config = dict(
    d_expert=64,
    activation='swiglu',
    balance_loss=0.00616,
    lr_head=0.00912,
)
Below are experts of layer 4 (counted from 0) of a mixture-of-experts language model. Rows are named router (the router's row for the expert), gate (a neuron's input weights, with its number), up (a neuron's input weights, with its number) and show model dimensions 0-159. Each number is 200 + 40 x the weight over its row's rms, rounded and kept within 0 to 999.
Before each expert's rows: "comes after" lists some tokens at least twice as common just before its tokens as in all text; "mostly gets" lists some tokens that are sent to it at least half of the time. This comes from a sample of Wikipedia text that the model never trained on. Tokens count by the router's weight.

# expert 13
comes after: " | ", " ", ", ", "–", "| ", "; "
mostly gets: "1", "2", "0", "6", "7", "4"
router,190,180,103,192,222,251,128,186,233,198,150,221,175,210,162,110,165,201,171,236,150,181,221,171,254,200,160,206,233,144,190,132,169,213,201,106,146,185,132,257,182,232,127,191,172,232,194,208,205,237,206,213,217,226,245,215,145,271,278,165,260,230,173,148,183,189,143,196,199,215,233,126,198,208,268,199,137,182,177,228,210,209,229,186,281,176,150,203,154,147,246,184,269,114,245,147,256,161,281,154,196,165,200,205,321,250,153,224,192,259,173,210,234,208,173,136,229,180,236,165,167,204,196,261,248,207,216,227,266,216,269,234,197,188,213,174,186,173,193,218,210,206,236,151,205,215,232,162,183,204,249,253,203,233,202,187,257,208,167,173
gate13,174,155,203,174,209,245,131,211,221,178,220,181,205,182,119,275,118,264,238,178,212,171,143,185,155,244,197,207,208,155,193,165,154,176,206,175,177,123,194,177,192,225,211,163,230,192,161,191,173,209,213,174,188,263,148,199,153,233,161,126,224,231,182,173,163,176,239,174,193,199,192,259,189,205,153,190,181,189,194,177,162,256,98,149,172,153,144,210,149,221,181,264,280,198,227,148,197,184,221,288,224,199,203,204,171,127,226,178,248,192,169,232,198,132,166,191,236,201,127,188,206,224,217,211,292,255,87,232,225,181,262,152,256,179,263,170,172,169,210,238,306,176,203,199,175,214,214,169,244,164,222,214,230,170,166,103,210,283,174,160
up13,242,219,217,100,149,242,254,221,200,269,222,232,186,141,222,221,219,270,172,248,216,249,240,211,157,105,281,182,237,238,164,232,273,282,208,78,217,204,185,189,204,210,234,147,214,197,189,201,181,177,197,243,234,218,224,175,225,229,171,152,171,253,265,173,207,181,191,196,183,139,223,163,184,160,259,148,200,168,250,170,191,245,216,244,203,154,199,242,173,227,290,229,198,202,218,211,111,317,168,167,184,230,209,206,193,248,193,170,126,218,227,227,197,178,171,208,215,163,200,212,156,204,165,183,154,270,174,182,191,185,190,171,133,136,190,126,235,204,216,232,187,98,209,215,191,184,265,203,143,259,198,188,229,177,229,173,224,252,194,136
gate14,166,203,151,137,189,200,162,127,268,206,160,215,252,216,119,244,261,210,134,235,218,209,169,125,246,179,190,234,267,220,184,216,234,209,171,119,204,154,209,174,205,180,218,220,172,200,175,193,202,253,268,155,174,125,191,157,242,258,206,227,144,198,149,269,176,142,201,136,152,168,231,188,236,261,246,148,147,206,219,166,192,229,175,242,193,157,206,241,168,280,262,215,217,162,165,218,197,211,172,125,200,182,269,270,214,203,256,206,135,221,238,206,154,193,209,281,218,159,240,171,248,174,155,252,160,280,208,253,220,201,166,270,164,233,159,176,172,180,223,181,209,200,240,269,207,229,160,218,210,261,246,174,251,213,187,150,138,159,235,249
up14,193,260,174,176,152,149,215,234,190,188,219,224,190,182,219,196,193,222,245,274,199,243,158,281,175,212,191,200,155,250,176,204,192,204,156,211,171,267,227,193,229,213,167,264,162,199,269,158,190,209,118,161,248,212,184,108,190,192,187,149,239,186,267,126,196,159,160,232,280,211,151,243,190,216,169,236,195,195,208,243,261,209,199,203,192,236,207,164,273,177,139,269,162,199,266,227,203,207,212,242,196,200,238,127,190,202,236,203,196,157,101,217,201,189,196,142,149,284,232,236,180,245,270,155,280,206,147,248,167,224,263,190,213,275,210,174,162,219,291,241,213,171,174,135,234,194,231,158,147,238,175,217,134,199,137,251,246,248,198,244
gate15,198,129,215,170,202,229,176,116,183,150,182,211,257,206,198,245,220,149,107,184,196,198,174,159,261,188,112,234,222,124,202,144,190,187,185,178,176,309,170,231,161,142,213,248,237,213,83,211,224,291,190,164,142,184,245,249,173,233,189,233,276,200,190,156,173,257,187,226,212,151,249,183,197,201,216,145,181,199,238,186,209,168,176,258,180,155,169,189,120,178,208,226,202,215,269,230,234,126,215,225,193,180,166,153,197,226,202,170,193,202,260,202,195,148,177,235,176,198,212,226,237,178,169,262,190,213,193,209,249,217,195,313,154,181,122,158,194,163,210,266,154,190,295,179,136,228,158,190,219,170,238,168,152,163,182,151,174,193,238,191
up15,215,140,195,142,194,195,268,140,182,271,221,225,103,216,211,189,221,247,269,236,187,210,184,252,114,262,186,247,199,210,213,201,193,180,196,195,214,135,192,129,236,237,245,198,235,198,226,161,196,274,184,246,262,177,173,245,266,233,153,184,207,278,205,150,199,203,141,189,225,144,221,277,192,305,235,219,204,199,237,275,220,238,145,162,132,189,160,191,189,185,178,148,233,170,177,201,160,253,202,198,193,254,226,209,190,264,211,223,221,161,183,130,192,195,186,233,169,222,215,174,222,237,147,234,287,163,250,175,95,166,211,138,261,184,176,232,152,158,200,195,180,155,230,249,263,165,180,213,132,223,175,215,177,230,236,198,232,215,159,123

# expert 5
comes after: " |", ".", "\n", ")", "\n\n", " |  |"
mostly gets: "\n", "\n\n", "| ", "===", "==", ")."
router,77,245,208,260,156,169,211,231,193,130,165,186,175,159,112,122,149,237,160,216,200,237,269,145,228,211,182,119,214,181,164,197,192,238,200,197,193,132,191,176,147,253,205,201,179,253,249,297,224,249,172,209,188,153,203,159,197,324,245,198,231,207,196,163,211,299,190,210,234,227,303,242,206,205,247,221,171,197,175,207,287,198,189,254,253,227,168,188,148,203,249,211,240,184,171,226,216,181,206,143,155,205,153,236,233,191,143,215,152,187,233,192,228,229,193,155,248,210,176,245,182,190,243,248,230,208,284,290,226,227,202,243,216,157,225,151,193,223,235,218,249,213,212,153,162,169,195,200,158,177,199,274,215,224,225,229,221,198,179,208
gate14,211,207,205,166,214,195,209,242,178,180,195,232,271,237,231,165,216,171,286,213,224,211,212,189,129,159,199,224,201,252,169,238,178,160,192,193,226,195,174,225,177,202,212,202,186,140,231,206,161,185,246,128,182,97,210,199,173,178,165,207,228,207,222,153,221,189,163,216,148,166,175,244,222,202,261,153,141,281,121,170,179,199,128,252,173,236,278,183,204,160,209,227,151,226,113,228,264,130,169,147,205,211,191,259,196,298,253,243,208,259,217,265,154,212,189,160,233,235,272,186,233,190,227,108,167,222,191,223,276,217,160,250,260,173,294,190,189,209,151,181,191,235,188,252,221,147,222,232,255,261,238,164,247,162,177,166,219,115,230,191
up14,132,200,225,287,230,208,245,155,241,173,206,231,162,247,191,153,189,215,152,247,217,219,178,208,172,191,188,173,182,148,227,211,208,174,158,105,210,227,201,239,186,266,203,253,179,296,178,163,202,232,246,241,129,295,125,105,228,209,213,216,191,223,170,205,192,198,216,265,175,277,168,192,184,175,243,221,165,195,201,149,143,266,186,248,187,207,141,177,148,211,180,184,298,148,181,145,187,221,211,177,210,183,262,184,181,114,174,246,204,132,219,170,256,191,132,272,160,190,180,204,192,222,163,234,253,219,192,158,194,163,231,158,153,200,146,213,216,206,203,163,170,205,235,249,227,226,136,187,193,174,210,181,232,267,101,292,259,190,184,200
gate15,206,192,199,211,170,135,252,145,194,203,193,204,169,254,194,199,92,199,256,182,188,131,134,218,221,249,114,221,233,184,219,179,83,194,238,218,230,176,212,135,133,243,197,168,245,219,210,270,184,277,163,156,200,172,137,151,201,243,194,246,270,226,229,272,128,171,151,199,192,152,272,257,193,239,193,232,220,205,163,247,288,188,155,257,149,182,195,176,193,180,269,207,197,216,220,254,142,140,146,257,182,148,133,226,223,185,187,205,223,203,200,233,214,190,135,170,167,213,202,205,172,220,241,238,198,185,265,196,212,202,169,175,176,131,220,286,225,212,143,191,194,210,222,273,209,201,205,151,155,230,143,192,162,164,234,244,256,222,204,165
up15,206,199,191,154,223,263,146,223,277,217,165,225,235,239,150,222,250,295,171,216,173,230,280,113,163,200,240,166,209,207,261,223,213,144,155,148,249,210,155,181,234,146,165,236,192,295,157,154,197,215,232,265,218,184,223,245,223,118,206,178,209,208,230,172,172,239,287,220,156,202,225,202,216,202,186,188,157,239,258,216,200,231,264,239,254,245,218,249,227,190,149,153,178,133,279,166,245,302,254,214,173,189,249,269,223,131,184,168,186,157,164,214,222,135,172,171,239,163,241,192,250,249,185,223,235,205,138,183,161,199,208,256,179,195,224,206,200,186,211,180,203,154,152,178,206,125,206,224,163,177,236,203,165,215,163,159,165,263,145,147
gate16,186,169,229,147,204,149,167,165,138,185,167,154,211,206,212,189,201,185,226,144,185,296,272,242,218,137,231,131,157,175,182,223,119,182,128,229,237,239,212,274,197,129,224,180,252,206,203,258,156,208,177,137,195,182,142,181,176,140,218,189,202,177,209,246,219,220,136,246,248,110,209,263,162,243,179,112,217,148,186,254,253,245,183,188,213,170,168,223,252,157,208,198,272,215,119,202,217,181,148,182,111,183,205,254,258,215,231,185,183,272,217,165,150,224,184,267,207,178,144,250,201,188,247,202,212,166,239,218,178,138,170,263,195,180,173,215,243,137,222,183,209,262,190,177,211,173,214,230,173,132,243,153,247,189,228,217,172,148,232,256
up16,172,183,177,174,219,223,255,122,145,209,181,176,229,150,229,207,278,211,217,225,171,263,233,217,258,204,224,257,220,241,193,163,92,146,126,182,284,191,246,242,199,132,179,239,171,206,239,217,176,223,227,188,249,232,184,271,215,181,210,177,160,258,230,267,204,178,167,219,216,225,135,198,195,202,155,215,194,217,195,216,239,269,188,184,177,185,221,191,236,135,185,203,118,213,172,193,251,203,124,127,151,185,230,133,279,270,264,231,170,221,199,159,171,236,129,137,267,222,172,291,209,213,263,90,265,224,195,187,173,170,185,245,195,146,162,148,219,202,240,218,209,199,178,210,238,222,214,284,161,214,194,207,206,189,216,217,222,201,237,239

# expert 2
comes after: "\n", "\n\n", "| ", " (", " \"", "- "
mostly gets: " \"", " W", " E", " w", " A", " d"
router,205,178,154,214,111,248,183,164,283,200,161,209,205,169,122,107,160,220,265,274,174,262,219,248,221,159,97,162,212,237,238,168,209,209,212,190,173,171,162,167,167,193,185,173,223,189,296,203,167,274,204,193,205,221,185,226,194,145,211,186,249,184,254,194,252,224,187,300,188,218,288,263,174,223,218,214,214,234,136,216,166,227,138,196,255,232,170,166,226,196,255,211,255,147,192,177,256,151,234,149,193,206,141,204,211,239,211,245,219,195,216,224,210,233,197,130,257,242,173,225,212,188,206,230,208,259,259,188,224,138,218,241,201,145,159,156,171,157,188,239,289,171,238,192,176,158,225,190,122,203,119,212,232,226,274,227,228,189,178,208
gate14,184,167,189,214,192,168,263,177,254,172,183,103,270,190,219,261,194,231,266,239,180,181,216,179,260,128,171,162,198,297,240,253,212,202,227,173,176,235,151,174,149,146,217,164,209,174,224,178,136,215,200,213,166,271,146,166,216,214,298,241,223,201,232,266,211,174,156,295,163,210,244,231,171,279,157,165,229,239,233,179,217,208,222,239,199,181,123,231,236,219,196,193,212,272,216,205,223,252,151,173,237,203,211,170,163,181,149,190,253,149,210,210,193,236,157,281,257,202,169,189,216,246,265,181,247,178,279,132,233,179,219,238,228,132,176,157,162,146,154,159,245,154,247,220,230,159,164,225,143,165,169,157,152,233,223,223,200,205,245,186
up14,252,185,198,197,242,137,209,193,189,235,220,171,218,184,208,209,218,223,167,145,261,192,204,215,306,206,279,163,110,209,172,252,163,174,196,190,244,173,188,225,148,182,197,163,215,217,219,247,199,158,222,233,190,294,158,217,271,198,174,205,276,197,212,163,113,212,153,227,231,119,249,161,187,236,232,179,167,187,326,143,188,204,254,181,171,216,179,309,247,241,224,135,200,245,211,190,212,233,178,215,244,281,260,214,217,193,201,189,202,228,243,185,211,154,194,175,218,160,234,204,175,200,194,156,182,186,293,195,259,179,209,250,131,180,227,206,159,145,162,129,174,191,222,257,176,149,224,198,124,184,138,200,138,161,130,201,175,181,179,243
gate15,175,217,154,236,156,217,98,166,233,223,102,197,211,199,214,225,163,172,209,258,195,206,181,216,241,186,186,178,271,265,213,203,227,207,110,280,193,266,228,187,168,216,175,213,227,206,230,184,159,189,165,238,218,192,179,209,225,210,240,205,211,173,240,237,198,241,220,204,208,183,97,178,130,206,253,133,243,199,152,185,202,215,210,113,207,190,179,202,231,247,167,155,164,195,151,146,230,173,167,113,190,194,249,265,230,109,163,254,182,223,200,254,153,191,256,168,201,119,229,245,148,216,173,225,244,240,98,260,181,211,163,312,185,181,219,196,224,197,206,142,174,147,172,254,171,196,213,190,179,207,167,255,245,250,171,123,184,255,213,222
up15,188,121,193,182,140,206,111,256,234,329,91,190,215,153,232,259,192,177,167,220,176,171,171,206,186,265,150,122,224,260,189,173,243,201,184,234,189,225,254,254,192,214,195,214,173,183,154,222,165,188,179,154,199,186,154,173,154,224,216,202,189,222,275,220,151,221,183,260,217,217,103,241,219,218,247,167,181,175,209,229,187,189,240,164,180,181,147,206,176,243,199,187,188,248,242,271,277,159,155,155,207,194,251,208,239,225,233,166,176,165,206,241,187,135,180,216,145,212,158,216,160,182,200,105,165,233,187,199,289,259,220,244,220,187,199,218,165,186,200,173,231,171,188,184,308,179,219,259,220,188,183,260,221,216,231,293,158,192,236,259
gate16,254,249,153,185,195,191,151,243,203,178,142,228,309,222,232,217,204,155,173,290,123,214,221,289,168,221,240,213,229,154,289,227,228,271,147,212,189,222,172,220,208,212,170,247,185,181,253,123,142,200,161,239,197,165,194,220,198,252,158,233,235,202,224,200,276,197,231,271,248,233,173,230,188,232,130,176,271,144,205,251,165,228,248,144,207,196,182,218,200,271,193,185,253,245,174,178,269,237,215,224,155,241,178,172,171,214,200,231,167,253,234,165,274,215,215,215,253,173,243,139,236,236,249,224,140,210,188,261,258,233,206,175,189,224,164,187,191,219,161,251,215,155,188,191,232,256,249,144,193,188,186,164,136,226,231,233,170,245,274,257
up16,227,201,180,179,124,223,226,216,201,160,151,226,186,238,221,229,151,190,119,257,151,207,209,241,180,313,199,202,113,184,239,129,164,252,158,174,229,185,182,144,224,204,234,218,188,130,292,159,204,176,180,199,156,194,178,158,200,220,200,205,255,206,227,201,196,162,284,240,212,196,189,177,148,157,167,225,168,151,191,245,213,200,248,242,206,225,275,221,232,177,148,216,113,178,225,149,206,152,223,149,174,206,178,162,260,153,153,215,292,184,210,241,177,144,202,222,235,162,178,98,247,225,242,235,199,216,199,235,297,216,188,253,192,251,196,201,201,159,244,162,154,282,247,170,141,207,207,259,238,211,133,140,250,224,184,202,158,200,230,235